Below are experts of layer 4 (counted from 0) of a mixture-of-experts language model. Rows are named up (a neuron's input weights, with its number) and show model dimensions 0-95. Each number is 128 + 32 x the weight over its row's rms, rounded and kept within 0 to 255. Numbers have three digits each.
Before each expert's rows: a language model's description of what the expert responds to. This comes from a sample of Wikipedia text that the model never trained on.

# expert 3
Description: Pipe characters dividing cells in wiki tables, especially after numbers, scores or place names, e.g. "| 2 | 1 | 0".
up0:114157145167116170187086141064143072105081135099053134174118125123137149139154111134112121090094128117079035121127125112089119143170079110210138117121155088099068138047129089144075102142132139136150163158143134080139116120062126100110116160120115164112120148111142090083105228161142146132
up1:096127151205124167186157137145135102182094139141155134115120133129137117173076097100226075142114139110138118094142070200124133122124108145125132123118144200163163110127100137130110204096122110160153144146145090121116161107095139127130149133103081155156125106107138161129117127136114162159
up2:167119127094115153036107092163140103122129109159145128087158115152191130091079130134161109168165146166121119134113123187132145109091086126152168078116115092099119129163179105184157185144107141089227111135115096054167145123171202124154088114106128141148060125115168107095124123072139151093
up3:151120110108138160125179114146124149111095105199135103073089157128147083149177159161146108130134134104166093106130125067095236111150136178036147122176146214180130170147141115118038135056099126151138118131136157137106120128156093126152118116124133138119211159034148120102128069101126117124
up4:087118136131124113156101106119207047148076136116181171151115136115077080153091074110090132122126125171133168142162138109091132092101134092129144168148127117105096051092135112141151108154072146098134130144128107116149146137108091167168113114149116152081104095118159116162126079139171124111
up5:148162115151163111178159159131134112108120164097121151163114147127153164109107113144110072157115146054120125096074200116145165110079127018128143121111111131124123110078143139104148159146119058098139116114160164255106120124132167169093102159160163122125130154130110195137123095121145109163
up6:150075133138102078071080107145117141130149102106124112185103168059149156133121151123081137176149194168107107104138129096112160151087219100150128135174117120122173147114139137110155132183135148128159162097160098125102132122080119087128121078141105127119160131147114131103098068148214176112
up7:108107107130144113105121131112075110061126097112131107129128115116137072106133154102145087141100117105095116153119154196182052164095120170075133071146096137142121157153114124135175161073089102133141154121114133135118096000147116105113150083132188124138099134116188133110163088146157097096
up8:176152114124166139126184102159129164092114088108088133105156166122103114132213115130087106131146108154196140099162076070155130101134094127132168113092168139163113123164125113151137119150143125183126148122125119073110111122068050099087127131111164154120101135091134154134104131096141137101
up9:074244213133145102102146135089125135176144108147181154129141124174116109167099147128207160198155139077141151113134094138149127057141085141183121123121099215148133155096125138120091141144096177152113107129154154151154112096039097152116190161159142096146128162099144128110144114105141104120

# expert 22
Description: Word pieces inside foreign or unusual names and abbreviations, often accented letters after a capital, such as Térence, Tlowa, Tê, &.
up0:101088108159167134136169101124098112131099098131127110124139127127117069132165165064139068153179145119063121104075118137115100160148102190140130173147115132110118206104115133126095062143163153111132096144140098147089112129059153181094111181190166137158188092069150102101171154122153106184
up1:171091113163130130140169072112155134088142154179091233138125075172079122122131120107122152092113088141153132138112138126170094114126155077166155127153119084204103120130125129117076125128172091180175147156131125147177069114123162160071139116164137162147100094131132149106142115140089090154
up2:162135104083217177102168197069104134131153117075127121117092070134098062148149109099162143084146121136089136106145101120132120125154124129126157092135156129071131133109110212092110181123181083150148121176090133106131121076141141137131098110109105125148189190125107135068053154134125130066
up3:134096115133182108108146108147051103136127106173121131148133173172090106134142140120158125127093100100068117151173123152115075156113134156127139150117147149160039150138090176105085140142145087138135150138080134145079140141114208181086128142126111151135134166094132170056096139120166079176
up4:089097184134103154149170141183150063083149074118155118115107139074121142173083167154156124091109149198150097131089058129146165156134150068142132187120115107106114150102120134223132124071127177078140107184166154124116082178107096142137103101158164125116154102174132147131161102130118151154
up5:076147107137114145101127099121126154134118138102201124061066117123088154128137102129225069108117091128156125168142113096088163217134111164088120161133132205121092101114110081138132118101075145131197159154145154110137131116144110149132091125152190173157144107096173097059120181129103131193
up6:115077127147096144136158127084094164069127159178157081171123131085085088132150115119130111096121113164193075164170147176091059098156138132145133114078177168170125127178092122104099149123064156142075132132106124121073085153119061167088081089097116153126149160080134122141120101107110106125
up7:136175182141138125118163131106071142103145110136120090105092014064093191161186190122179133128123129085156189166087125168100163121147132155131119116099104100175090124182221165145142092147158099128170122104081125112147102090176106148144136140124083143100112135138144200131103134107185107142
up8:079138132110140133091144141140166170102129116094133103136106119114154069155098157146088156174085169115087084141113168181122100133140072164101100087091119104108156135133147112171196095133213108160143095122098121122127121125121147142191116198096100133157149114128186103089163140120121079078
up9:124181195151165113150115150140130166077146116146091206158104132146095067118163132119101127151099163157131134085169140081015157129125192083137152090130078106137165157141084069088104166164147178097138137129107166184149129165118157160144083101119093114154106146157153140119116101137207148120

# expert 4
Description: Final head nouns of institution names after proper modifiers, such as School, University, Council, Institute, Authority, Federation, Commission.
up0:159125110172137060115124063127143141122106113147101135113076122081128099086059085142092187115120174134108178153147167103118116086123146102081119129173139123090138129071084142136128082146148052176125150074112144130122112193111081147115065112129127133129076149142110155110130120121138140102
up1:124083084154171156157093123103203115144150114152115110112129126103097151143076141107114181083132145101133154136158118028054118145179157186122156088151096129116162103038137146143143112098111127133150129189160137080210072233111100105126088147109136120112134135105111141126135174113158157121
up2:025126100158083127133141119151161071091133113163174146098065131169106099166100100137162157092057161211117087120128140163109076137102117133123152159164101160088136077097121103096188077144106145132103134124163079116145057098127167095076173166129104131104133139102143162116046140136141088076
up3:106107158174121109132134129120073130127086100153111095117167141133084161167112150117070119179153134126156111175111106123156177084135089100166144142165109154110123120110108075110133155103107112110119073206152115088070121134142150194127195144135131116006125135132163172177092139129119140124
up4:113087184152161110126201140110095163164114102093081100169136142100113148141129125120164132070110153109142114084087148155101140145140171159123110109130108208084132182130132220125138133150104156097124075131105093139117118113119120152120124108096165142162203174124166118137121178149143135119
up5:193113116125154114115127053111159086139114117089218104080126127104126114177096138148147078123140146155097114142126138145150158080085080239090165126044101129112143141101159112065123118160069115106098114161139156155154194145111127086152119131112085156163126161192097139170136160186141133141
up6:158186071123171156130076163090136085041132114049159096122164085109162146159109130140069119070137105117158112122076171155174134099152162073108125118115168125086129089122125107073116124104202159169162102111175107163166162127104065125164122089121134147188122083109062127118160136158122128133
up7:129104137128115177141160151122110155181111172069136193074114142123122138102112169069108132084181173118106129133192131166094157139097111172145105191169101132095113149118157171138154124139081076145170080089141174121167212194085109134105147148137160089123184147090214103146153166095172134111
up8:140118169073155111140114123120120120065050186121143159165149117075129148112134103130158104149150078150127111133165122108124162174106138079071168088111205226152109120100125140081109066123139147168122142068111142134180112092150133113190143143062126082154141145109125127081124129137135158138
up9:069161145149131169174172169144080148175065071140131114126129115086132088172185096146151103163108107098152124172122147096152116122106138130129103167163097122137116165130148148128076141141114179130119135114103122128079138149119178054078112109096113086183137095112141137128043121133138076073

# expert 1
Description: Capitalized field labels at line start after a dash or pipe in infoboxes and taxoboxes, such as Location, Genus, Length, Born.
up0:068116158151104146145127117086116103156173174123113154147116106142089149085125130149122098138130153115132134116159156124166124165156119133083147109117112143140130138152161132145157125190135089117102120138174103120170172093151122154128150114115129206175180153093128138088155152130132118131
up1:129156086124040102091122143195098108107157146158166181070150099133155121149179210091188152115160150087128117137102102124142156124180100061089158184128100138089087153159153159110102130132207159132153110119154147158109124090133157123140134126128136149156119126102102104192184140140139123149
up2:128150117131120025163093160081056079138143132127157143082086159112145148151116123164111080134128095095129117142177134203167088192143140130134110159121160145155070126173145113129129091103179125142177093102168089115076148137111146118090164103134137166168158134078098124137137098144182160122
up3:105107081129137078135098121139153139073151120177134101116168123167105108170119099171181091158161082131167162148182203184169136185165115143129106105092149117133114164120123096133079092055116116093166137144149036145191099165096088149087147130151090123169129146130079111159127169136152142111
up4:130145174102073147143076132129188156131103124131147107112066090118093096124100142130139108119133131171140105094126123161082163077124153101165167151109121125102110123217115148218130083179157159076131098121145124114159148123185130127146113096143144094129115188081101162127108132067144166129
up5:108189094087148124159111132147149133134129155158114126082073203134117150074150127101109150143089129081149126094121217132125141142140173067082097163119110146134165157138096133127132133138123130114165143129117140158192128128157147136192099165119163193189105155151143163178090088137125156059
up6:101173139131160117177138194124155173132145105099160117175079156104110119158126108111220125130107114140131090138165123119110112110168135080103122076098144145140080194106157149139113108150212117142144091100122102133113146085072154161143125114121157083156113150135164103198100153140181117153
up7:110123149142112114106126096116129094111068158136108164142175132123116162135175111190131106110119098109107090068113158124143146094132164126130116147133117135131160163143174103158111103153145127118155076102106118171104115162167151054153047164118121101126146135091092112117046134049114058097
up8:120140150083141116132105113111153111154124143150085128184118130072094098130137107135138133148141120080140171173137113138072150136142118147128176135123142122156142112167139209193097139174152140121179129082216138088115133117074125192106124142151138119089118169112148130087167160130164147112
up9:150151158078086174150096138065137099134142140113166079086155092132162150122165143146174116138124134105125100121144067126182101120115116139144125194113110151184100175099131089170159179087064152157109126151141133093171103068060130118210083116134131158078112173119120148138108137176096167223

# expert 24
Description: Short letter or syllable pieces right after an opening parenthesis, quote or slash, like a, o, in, one, starting names or phrases.
up0:086109134162107143094143120112104127081139146145160201093116134135049124115044100132109103143153133078134144114189144120120167126123114148108178152135119129149056093159118141146119101175133114165161099147164113107131131099124188067044140168090184135103153120200129166140113097126173110221
up1:117105113105071081106099145137093171091114057136117095142164135066101104099085076121086128100165125121127074135127126151103054141124085151135143053143071124112136182160158140131093191116168103111106165159114069150112158140182087174124161114073080131091110106127171158146138151137087084128
up2:128137155174086139000115144148142109077127132108103166093159144133094154130060166106132098068125108173147095129149147133139170086116105169105082151156094147131114148132078104077125122124075152094149144143151111094136178173098091140180153142179141129135137107152127166109094083129121105096
up3:048162184164098083117111127154140153135141178079089142092117123120182142137055156128167092172162159140055125085097075143116088108129153119142116141113146166096078171125103155137151188122109159105183093103137092123113143153151152078124134164119155127078160106156179120097091128135143109137
up4:130092078066083149082133082108071133109119211123158129170133139110129132123140109173110174165181088119162094105129142130131165059111157079100108095142168152222123154182115159157078145103120088132144124094096133110158119094102112117160088096120116116135168127092151134140139151068149158138
up5:131183162179182154101116120149062121163165118128101106086138120156079137160181107124098124136129156097126089136162119111134136109157140090143149128139135075098143125148125128117134112136153094075114167095074108103124168122143071131147045175144129141095130093061084110112110175119107255111
up6:148159172140112084144120115093083183124149173161169105153115153077066130088124084126077145157173115161122119069134139111150120120160079172112136119117110101166094138167123069155138086027131066156127142138128110111113148085100122155122114128107116111134116106123197060144131110109111135105
up7:132114094120124142112108165100148100100117115108137107122127123123112162094149169147150096150221155156082050109104053103173161148107096196155120148132114106111172138147130152105120132176175154164151116135112109116097107088077116166153075128152080192154118163172107146149119179101082126121
up8:125125160145167094119080147129047142147190111097108173202081136173174240096096093138127147128128121099093173146154096128185120136137139118134116140189135108134111126109108134150092148167154116109120101153117071058136128128146148123069114142063144122099112113064156139093060132119101133072
up9:073086094159131131163085170167071069056183164113092129124090106084155125107143089118130164115117138113137120141118179119066137118117152097173134142176214155111081086129156133091152151115117108107185150182169105120115245077154157132111144059100139135121087146101143121095157113168064160092

# expert 38
Description: Capitalized words inside multiword proper names after The, United or New, such as States, Hollywood, Africa, Sea, World.
up0:120135119195118167119117142142137108089133135104114119112084150131099124181143094162164175118143145132184108087135150127083118158126143151135118137090145119071155109101160173114082098121081065138118158137151097176142140146157108138092151116171155052128128162116106101092154142141120117122
up1:149147160159184181133143105106151114181132085090177152116113086099122139106123165147098133128148121095062130083084132071126114124162117153143137169098124094155108164096112092129171080127125119139148067181165157087165103087129112179153138155143093148153083065086111121191126101176110145150
up2:132094139161102097088116158106144157134158110073162156098151154133131090127103130148163163022120132086174122088149122122116140104145112125159196136136148236088152115078070118130125071101112149205149126155101124160143149138110168094087111125155109095093119118129128066133169152177131134162
up3:169170151126130092108176105130082152150152089193115130153115138173123114057134146100090132112121092111128161135078111134105153138153110146117086149105090170082108146141078160119136164141077133156087136112054164089137168176166130124144092159124129170093166143098161129170054090158113144093
up4:154064141165113152164109122153093125132173126140135104168077114108131179128122109114153161140119175145127068140089143130057060130061149105115155186110080141087138130117114172165064153173142088139155123111135133143109120088140147105145148111084141106098172163162150106113079042090156145126
up5:084111155116121094099127142180123167175126140134062098107150147147123221161143127237176137176076151129129148134156107130197119096124142107087139094157123107141122175127151112154129071144104160088173151165130091101102102125128116137128117137125149160131089111083109102133187119087113147127
up6:157133111125165088093093161123130114108112101136107119115141110096150119067110122162110107142097151118199121161108126085122078188104117111155119114101154172143173067142165116140142129141172146146100182099113171152144067139156120170052078090091086089120145160091132037090133181134182109159
up7:072126183159125118137133098155117100148096102180093103120106121146122096163091165155181085099069158097140110127091128120146152155151125151050172166120123180124154162147137086164080028159134175071166107115091131151113084137120069122130112135143221128092044145101116102124086144113114162085
up8:111143133133065161146087123165080168152198115093141160139126072114142149131126083144111123139148116146188070110089118127140112138125121106152186155118074094104071121135132125103116176121116112123165063185116091122183110200105160160111130120107124159107143147117130212084170132155182160164
up9:152138077166159175123136113109131126073138138105175121092146129101154196147164129104086180140121121136133105094084138137135104131131106144110100096127130096153121120137164125111140161097179084105153160176181176103099128074103125082133166089075122099113097182141113137098188147115127161122

# expert 43
Description: Word-final pieces of Slavic, Turkic, Finnish and other foreign names and places, such as -sky, -ov, -ów, -ä, -ija, -y.
up0:111185166116085079100141147141164139128156115126097074164174108070159171131122072084085129182103166117117107165132196127151132140138102136158097156118184139161072134075098104166085178094094150108127106170175101116134128121088105180161161101115118176114099133159125198154144121125092112117
up1:097159110139123154126101086116114119127096171138120097181145193100049058112174101078110104125091136099080074085168101137198167156129115087127146167152145078133077116080138115134080072116157157096146189129093141187177156174126128137120093123117158108151139097105161107091171194120147071162
up2:105161127173132158147057108144141142152162071162135146148147133138156172040104092105117104173143164131168128158120101145092116063136122093165132138098137152118157150144154149146144130223091172102100111112117147139053121144140150191131125171137054174150164145138135135123144179113165151086
up3:178130099107096148143153143180129138130118129153119179082122065141100136100143144134065138153158125135133117121068141078110123091118191128077122152092057101132118115111113178083096135103148129092127127225119115082158126048177136104105054128104124163127112115112155130160129153136136125147
up4:197148127114114140181110139081179155107147166074171104153102229138129109161167097062143153077093205148105132056097166118193119230132135099132131131112105123111119153093144127136100115114137118131116097169156173131088150133144120141159078164117090190082127117162166143133096087137100108143
up5:112163133101157070099083123115128168089122102129117108130182105083128135132132173179168088105145131131104104143110109083163118112126135134113108163079176163144101129134163114159098145141076150199149088143133151078134104108108089125059146113134094121057105096072155106123158136096108214142
up6:101112106098179123148076141139111117055141132096124131106105148043130157118158109182159083153167158168104121112108151152171062100126209142108084137113155074153110137129135132220073113125173139142136137114157103112104117139112164100111048089104088103123171097153129147173106070168151116121
up7:138114169185093175152101201114114175120097114135140124077121191071139131115158161193089157109180136115132132150071110134104196138107142222123096156090136099120128069114102111125075124161144187116167109112091152140131091137100166113129138074171096094103099138110104148194129169137131194145
up8:160128167093107067160180096177125172127124153086153141115076150126131127175068092118150149128174123146115082102111088144114105085140121172136162101133134081155111171133091189159089135113118150118129066133204094148156142109108098093143153123124096115106117145085119164125153122134153166161
up9:093110187115153145087145131120097121107143176115123129134127102061140134156167112104176106159117079189161122101069134103153081085055127117050074171126127109080115137139105184140073076163120119101123102065171178104095124122148151146133121106135133087128146154086066118107157125096089087078

# expert 8
Description: Small standalone numerals in pipe- or semicolon-separated tables and stat lines, such as 0, 1, 4, including day numbers in dates.
up0:118095112140074070150131081133207148130166138078147112143105215159118088162142122182113170140099113160104149103136087123125108150089119165131106156136128098123100100081117180106121132072157130070132137051115103070187184125159126084043157076082147112103085183109150139098104079136116195146
up1:076044194138118112141176109156162129154066106141120142106102153125133130125104073154142104122125140133147130153142117152122161123122114143117133121166162165186104090125146213131131164255125100120147091209149117150129154133221125109099106131143099163138165118145114120133144173118083110165
up2:124109166122153124135083112122140163127085141087149000121092105150150093123122097136178109104095142125108139087146186117110122128153122140112140153118129140152143138084139152107110097161113097103132123108132121121131121145161135152136155121125079070087133127144149131131127166189101125087
up3:138178135132140125100096159113131127050133119152151098251116115140132136121184161153223120118115135136142132077134076150129095083113146188112122148083141125167083145122154195111149095102126220123107142104091084125083118146097166120094078133137143119158096148152126132119069101093104122075
up4:145129086135117138196119104136159109122125042105119166164133160202131192113140167087169152138088110208169166103096087193148119143131123100094084101166095124147087126163113127092167116123125232106182158104113174092092105154106109116134144088138069142150117105100115107129115112108148063191
up5:148130144143122166164084139131061122106096118101102149129130080138197200129132096199134109064203131112151092175094184122148098173065121109183146131166170089112120113135147142047098085113072176147122127171117122148102131125128086216167163104128092156166123120124138181174043108144159170101
up6:166112128140130082142208131158157093119169156085110113132133122075114139092138101162061120122156142126068139110092208127118170092129099150171149090108101093130130116103130145064120123137112080148134102137090093139158132180091098078102123124176164158082097125088119128098074150163134093129
up7:136157123191091135115074124147197142139077156102123175140137120131138148126097117137182118099141147199136150109120125139145151162114108177127039103167145123115143119146150123057126162157086108134097136112159136118126095139103146141137021155149127163138101167067164146155175119111180172119
up8:174133066080119135104100112119204175118124109146090113131151106162141138098209178053068193168128118176131131160090109128148163115112098087145080144088158080128128149164117101172152216138093110123108157123129180081206139119103147130107118127094159097144152156102085119139152135133123129123
up9:110147136143230108110131120140153114147103177113152112073076133132119135106119122119037190145150137100084132119116098156110121149107068115165128071085131111156150133157124165100115153201123075107141085147146093160181141137112103151177118112168171179062125171118080119092139139154098111115

# expert 36
Description: Middle stems of long Latin-derived words (separ-ates, insurg-ency, co-ordin-ate), sentence-opening The, and bytes of non-Latin scripts.
up0:000161128095173105110092128250144063132100110119103153096122156137126108138139134122127098093110128062125150144178141074185144122187151148102151172102121096139148093117177121092132131143110148094107146056179112107105188132119131162094123087109105144074081090098157156143145090136125144117
up1:130155131147117070127122118086119169097101093150107120155160191122121159143200116121191113093089100127087108104111095128194133129117105096055132097163099150105156064121147143123079109121112104098137082162142114147194155163141045169132111072170142103139137078114201070106142175044140126139
up2:186090214157146062155119115182166126098134112103116114060156134112132153121110120088135084091121127135083134113118160081062128151072148180161126138066188132140099146098067158131141076162172201135129102163152170119089110078122144138069129172139175123133188105109156129103092110133082104115
up3:126085171079132112147158191111105109113164088127141155107134151113144095133139169141112077069099113154134132122146132089151127143106119144091112038132175139175060149101207116161162158105134139112107104078098143098141099060161148131115084191068139107040117105160129160136103103120115113144
up4:174109155156135054119099142158122103126143148172122142133199097133102142136120092200130106114107099158135163160171136208075129134184121106142091114158121165096088145062131161141166124150157106082123162172093094193117049147164127157144107177130132114138154124126116158169072126065173065128
up5:149153136068102140149134108148165130137105110091115125174134079136105159125126209116119179110119189107210129148095129174133126139093164053120082146094146080171087146126086128121210143111154134131137150123139120096151116146114151119087120130109131131130109074119068142171073148151145175155
up6:176127070080160096097159158135131121126151111170127150102179085080108139156160087178064144107174114092112113152190125055150125114109138159125149132097076105131063243130086127140142086130127112128121154135138130092129123165121139159133094136157147118143147157130114148070128152070138150102
up7:124128138074077131168169185169116163161119148183107127133133126067124198099189149165078128162080105139127141145149150113105092122113064156134115117129093128069109112117133151132130108105145116195139128115101086197198115114162121114123121159103116143125126142137164120113137079109145074153
up8:121116175098114117113121128184115108113130145177099133110130166125129143131152117166154144135103097045110086177130157118120164123139092165141133144155161192136077109094144156091104118173147154095143154118131161211168094176160103155160181122151151103082105087123112180118172113143161115126
up9:129096191145038122125132093167184058124117098138161143176153095090162187149117088129139116142126120092108168106097110163170165146159109131150132093077165166135102127180152132135153124100107122122110112096084105099118110116149135111124124130230142111121125036169147128165157104130129128144

# expert 42
Description: Pronouns and determiners opening clauses, such as he, she, it, the, plus starts of South Asian and Arabic names like Sr, Abdul.
up0:125088129111126099124157136206161128129106134211125160136131152112116134088209060171135095084092077062162127105113120127138073100097075127133163157137194118151154100074106096185144116153176083101113116162184137150103134059153100148132141122134112089123190136097140151109121111065154107110
up1:105080109130072105158157088148053096166143173123148153096157165125041150152100083159169074083119141150093159104089106191126106115079187173131094125127164102086134014139111123159114093113113130136181154165078142107133114070143135168146135099161118109108137112132147122109140122137187112105
up2:136180109052143130160163107097162119145087119170156151194134125125108161121010126095136138093191134100126151165163125096062071179145084129101126197108180189129142128134172109071141124119167196091136059099118114111121155113168161112141090128139090169106108110114147190090130141104149117117
up3:137125117118123113093125140120096097156155132182134133119089099099131161145141148121143174139118153128083137165158135149091147102068116132129093080088094102104074123137146140127139224142135164103136154141190129092154147127108140200128162131099122216126119072130160139185120093101117099226
up4:141122119174154100150105179118122155104110155168123150134201175138115157125191111134122145095148138100122110164109109113069129152151107083128067156104130149141185082139090152073160084142087174111116111145138096159124133168180116122159086133169145155120144091085185158141119130162121141116
up5:088095118136113124145136197111129124148154154126080149137091104177112136146090111109144140108112126167135085143166111110146123121136163030099108115123100080133104124152078194137057147146079132088197143204064155149104091122097113065117120082138113222135087124120126116097163094088103121172
up6:105111125118114151124096106116049067071169189128148116084100163140083107147128148175084126100127095128088149062111125153108199176119142188137104098099134168096118144161118135157093160179126113089107152158084114103129133140110148132117119133116130180153143108182109111162140125191124139159
up7:144164131114098125094147157119131152126139118092090102138158115147120145128168095100077139164080126116096117101138101141122192169120103216133164156135137087081121134136168067215081143136124153139062130179137085156145163180173145161106102148120143094107066087135099115181104173165171161103
up8:108080180150156166176139132109172151054085199100131135191171129138174090112194054071104100118159134157152114133144095099112081101091171155143159105099164087142118127133118159142112137098116126139107163098075134119144170105133209158157128107140133159110148098125152166169167080139152177119
up9:117122151149132128116142106148111159134126106131161137155129102082097099080056088148121106123106124055102128136174124142111130124175149108135161108083110135166125156072087175184157155138194106169155218161095087113211178133074104161151164134143155134157161136149156216075149132111178124096

# expert 2
Description: Connectives and joiners mid-phrase, such as and, or, the, hyphens inside compounds (COVID-19, belly-to-back), plus table row labels like preferred, Final.
up0:160149091119053082087061116139142145158139072114100135136194116169092146167072072092185150172098124128151103080124152146178083102119152137088165220082100152087156097141157122178103138111075155167056155070147092105087178181130084138112130121106108120173142131059134114105117102109122178140
up1:112177131140084122119129130101105156089103105155160144146077147154126092118133139214111157189131123183123113162109166183116182106063140148094159084121123140099149151126152128098172116089092091149166061143110185195181161161111126086114069150132110130150139093132115115145131160092136056127
up2:118095125159150118144136091105161125138121082127140178129127069054108091153107112135071121085115182093137175144192147082121157109119121100153108153150138140133128121141100123159133129119149110117162083157116094120106160118150151173128150071149148198114088169148073111128179154105212193166
up3:143157138151166070121154133167163171133157087119141112126167108196204084151110125118142128144133135114100145174171132101178116117097106206133084152143117171151137138182129112154169115121118165142146117172133130158120149097112061198155149145114123099047168216101119146140153152148106099093
up4:001125095147156164155021149172132086089114143101113093118102149166137153160080084130085142132122135146171103126105161183129135139112120108092134092117155137119148185089062113093105100126146183136155117142135139126143142094162125174129165148159133125108069096131157107112132143157147104149
up5:129113121123098165132142146139118156071084099124136144061173112116164128087116154126130095145133095132195096123180126120107060119155097090117107156104145077152050080155202115131130065112133115122136120165125084146117106129123098147083156124080089134133110127116069112106145093125159170159
up6:144143105183142119085108141130144123189116152081124105104068116182101110143079117087087100131126096151151107172156164128167115095026106081154108178087126093126117136136090152109121153122153111202166087118133105208146076083137121138130090136144120103112134228107114149164128134097102156154
up7:116133093202131144149187133120136139119117107128156163146178121152153093108115124158163208131131148103102062158115187112086065110182132123072080099158163062140142184103181157128152158100119103119184084056148148125155051130141096136117110083108087134108065128096066118135121108095090126135
up8:091158111129122144086104208133135118118120176171180099096116132152114134086112068191140122161183175170157141146109131117149090169154149147160125170117135212192170103195103135144122097119092183142145043151122146147188057187087126143164102090136159169118107087153121157169105170144098081116
up9:190121113069148114118136129159090106125176066122133094133151096116074165143110136082119112135225097110049155109166100151124110087133152142061111203120127146137124128157098121116188179130103198138145125180107027141167106141152157123197085123155131080113146143153133139138100150118139127113

# expert 45
Description: Semicolons, dashes and "and" separating list items, such as studio locations in album infoboxes, credit lists (name – role), and table rows.
up0:145133193104109084137147116083100081156141184152156089147093139130179133156079127132127136126125124156097122127143133130105136156189090130120127140117123148079041155046124190121132098096140127113127148195104115110069114172134108088070157101144154115193125051163113142123100127111191145093
up1:183190103096071150120159134155118146000148154133129134071106131116128089074098204151120147136131097112128109137125099177203121105071130139131140079113119136116118100116154136154146144111116151097153176139158120153171116141148135150133153097174127121121146059103109129131147082078140138143
up2:126135142155105135139137126154099139119072101146144157155127148102115102136127105129107124139114122095149119105099118163123155135132176113109113102136145136155133160060159065190158137107113153132139093092090158153114186138194171133134130141161144116168255115125107168136151140121114105145
up3:090138104109149070078114128139200190129159135200151164125109139088147189140090153109090151157148120090127162100168124094092111136069170082119120134095085169106177165145168152158133123142171117098114097124103120109144088109114148142131107082100180123132141093124128071156131157115119158158
up4:137140125117141061095138081185107079134137118141135076093087145112157152114149130131109154111138130148073119122188160136124119168109109123136125220148150129072141095139122150125114132100116102142220149127144104100117158100138090157110100139123068095132103060133064243169078158144130194248
up5:093084128085124096115102101178078139081119143145095161161123151162166166090132163104150093136147113193115181116122166191157107112104130114073101109108134191164130125128116120129143105120179111117160137160128051066127170134105130096077107159116162130053116169124103112150157128126169150155
up6:000108096145149061098149089151183105127142098120121157107095126100098143147144090137121178064129134089136139166113086138098144135116111146075137103180110163121117103106142127105117110134099172112180142238101121136108162145125112160099127104156134117120138171017190126109130088115177112110
up7:139171141142089162142169144104115134119137153166108133072146135166110110098209158120133120173111113090133155140180131149110158146151120172111102090113156096112187168103088124143216108146170105114143128155149125078122140152099120086081091133119167100145132095152105137087137153091102099105
up8:018160168127106134126145126141143120168011127149123170108139115115174191088138117171071156120131121152133093131122140139144123174113159112157102209039173110162101123158160153125111108135097152111153165127135112146138137111093128171061144102200157119096125101148144120090161173063129137109
up9:132112141136101133139106122133141107098095151111119104130115143110075115183101087114075129141105131124122099119131099121121079153138133042138123072138130103170114113147138142139083126083138150086227083103120181135146180070145096099103087062113152123099064155161106087085130188171178120082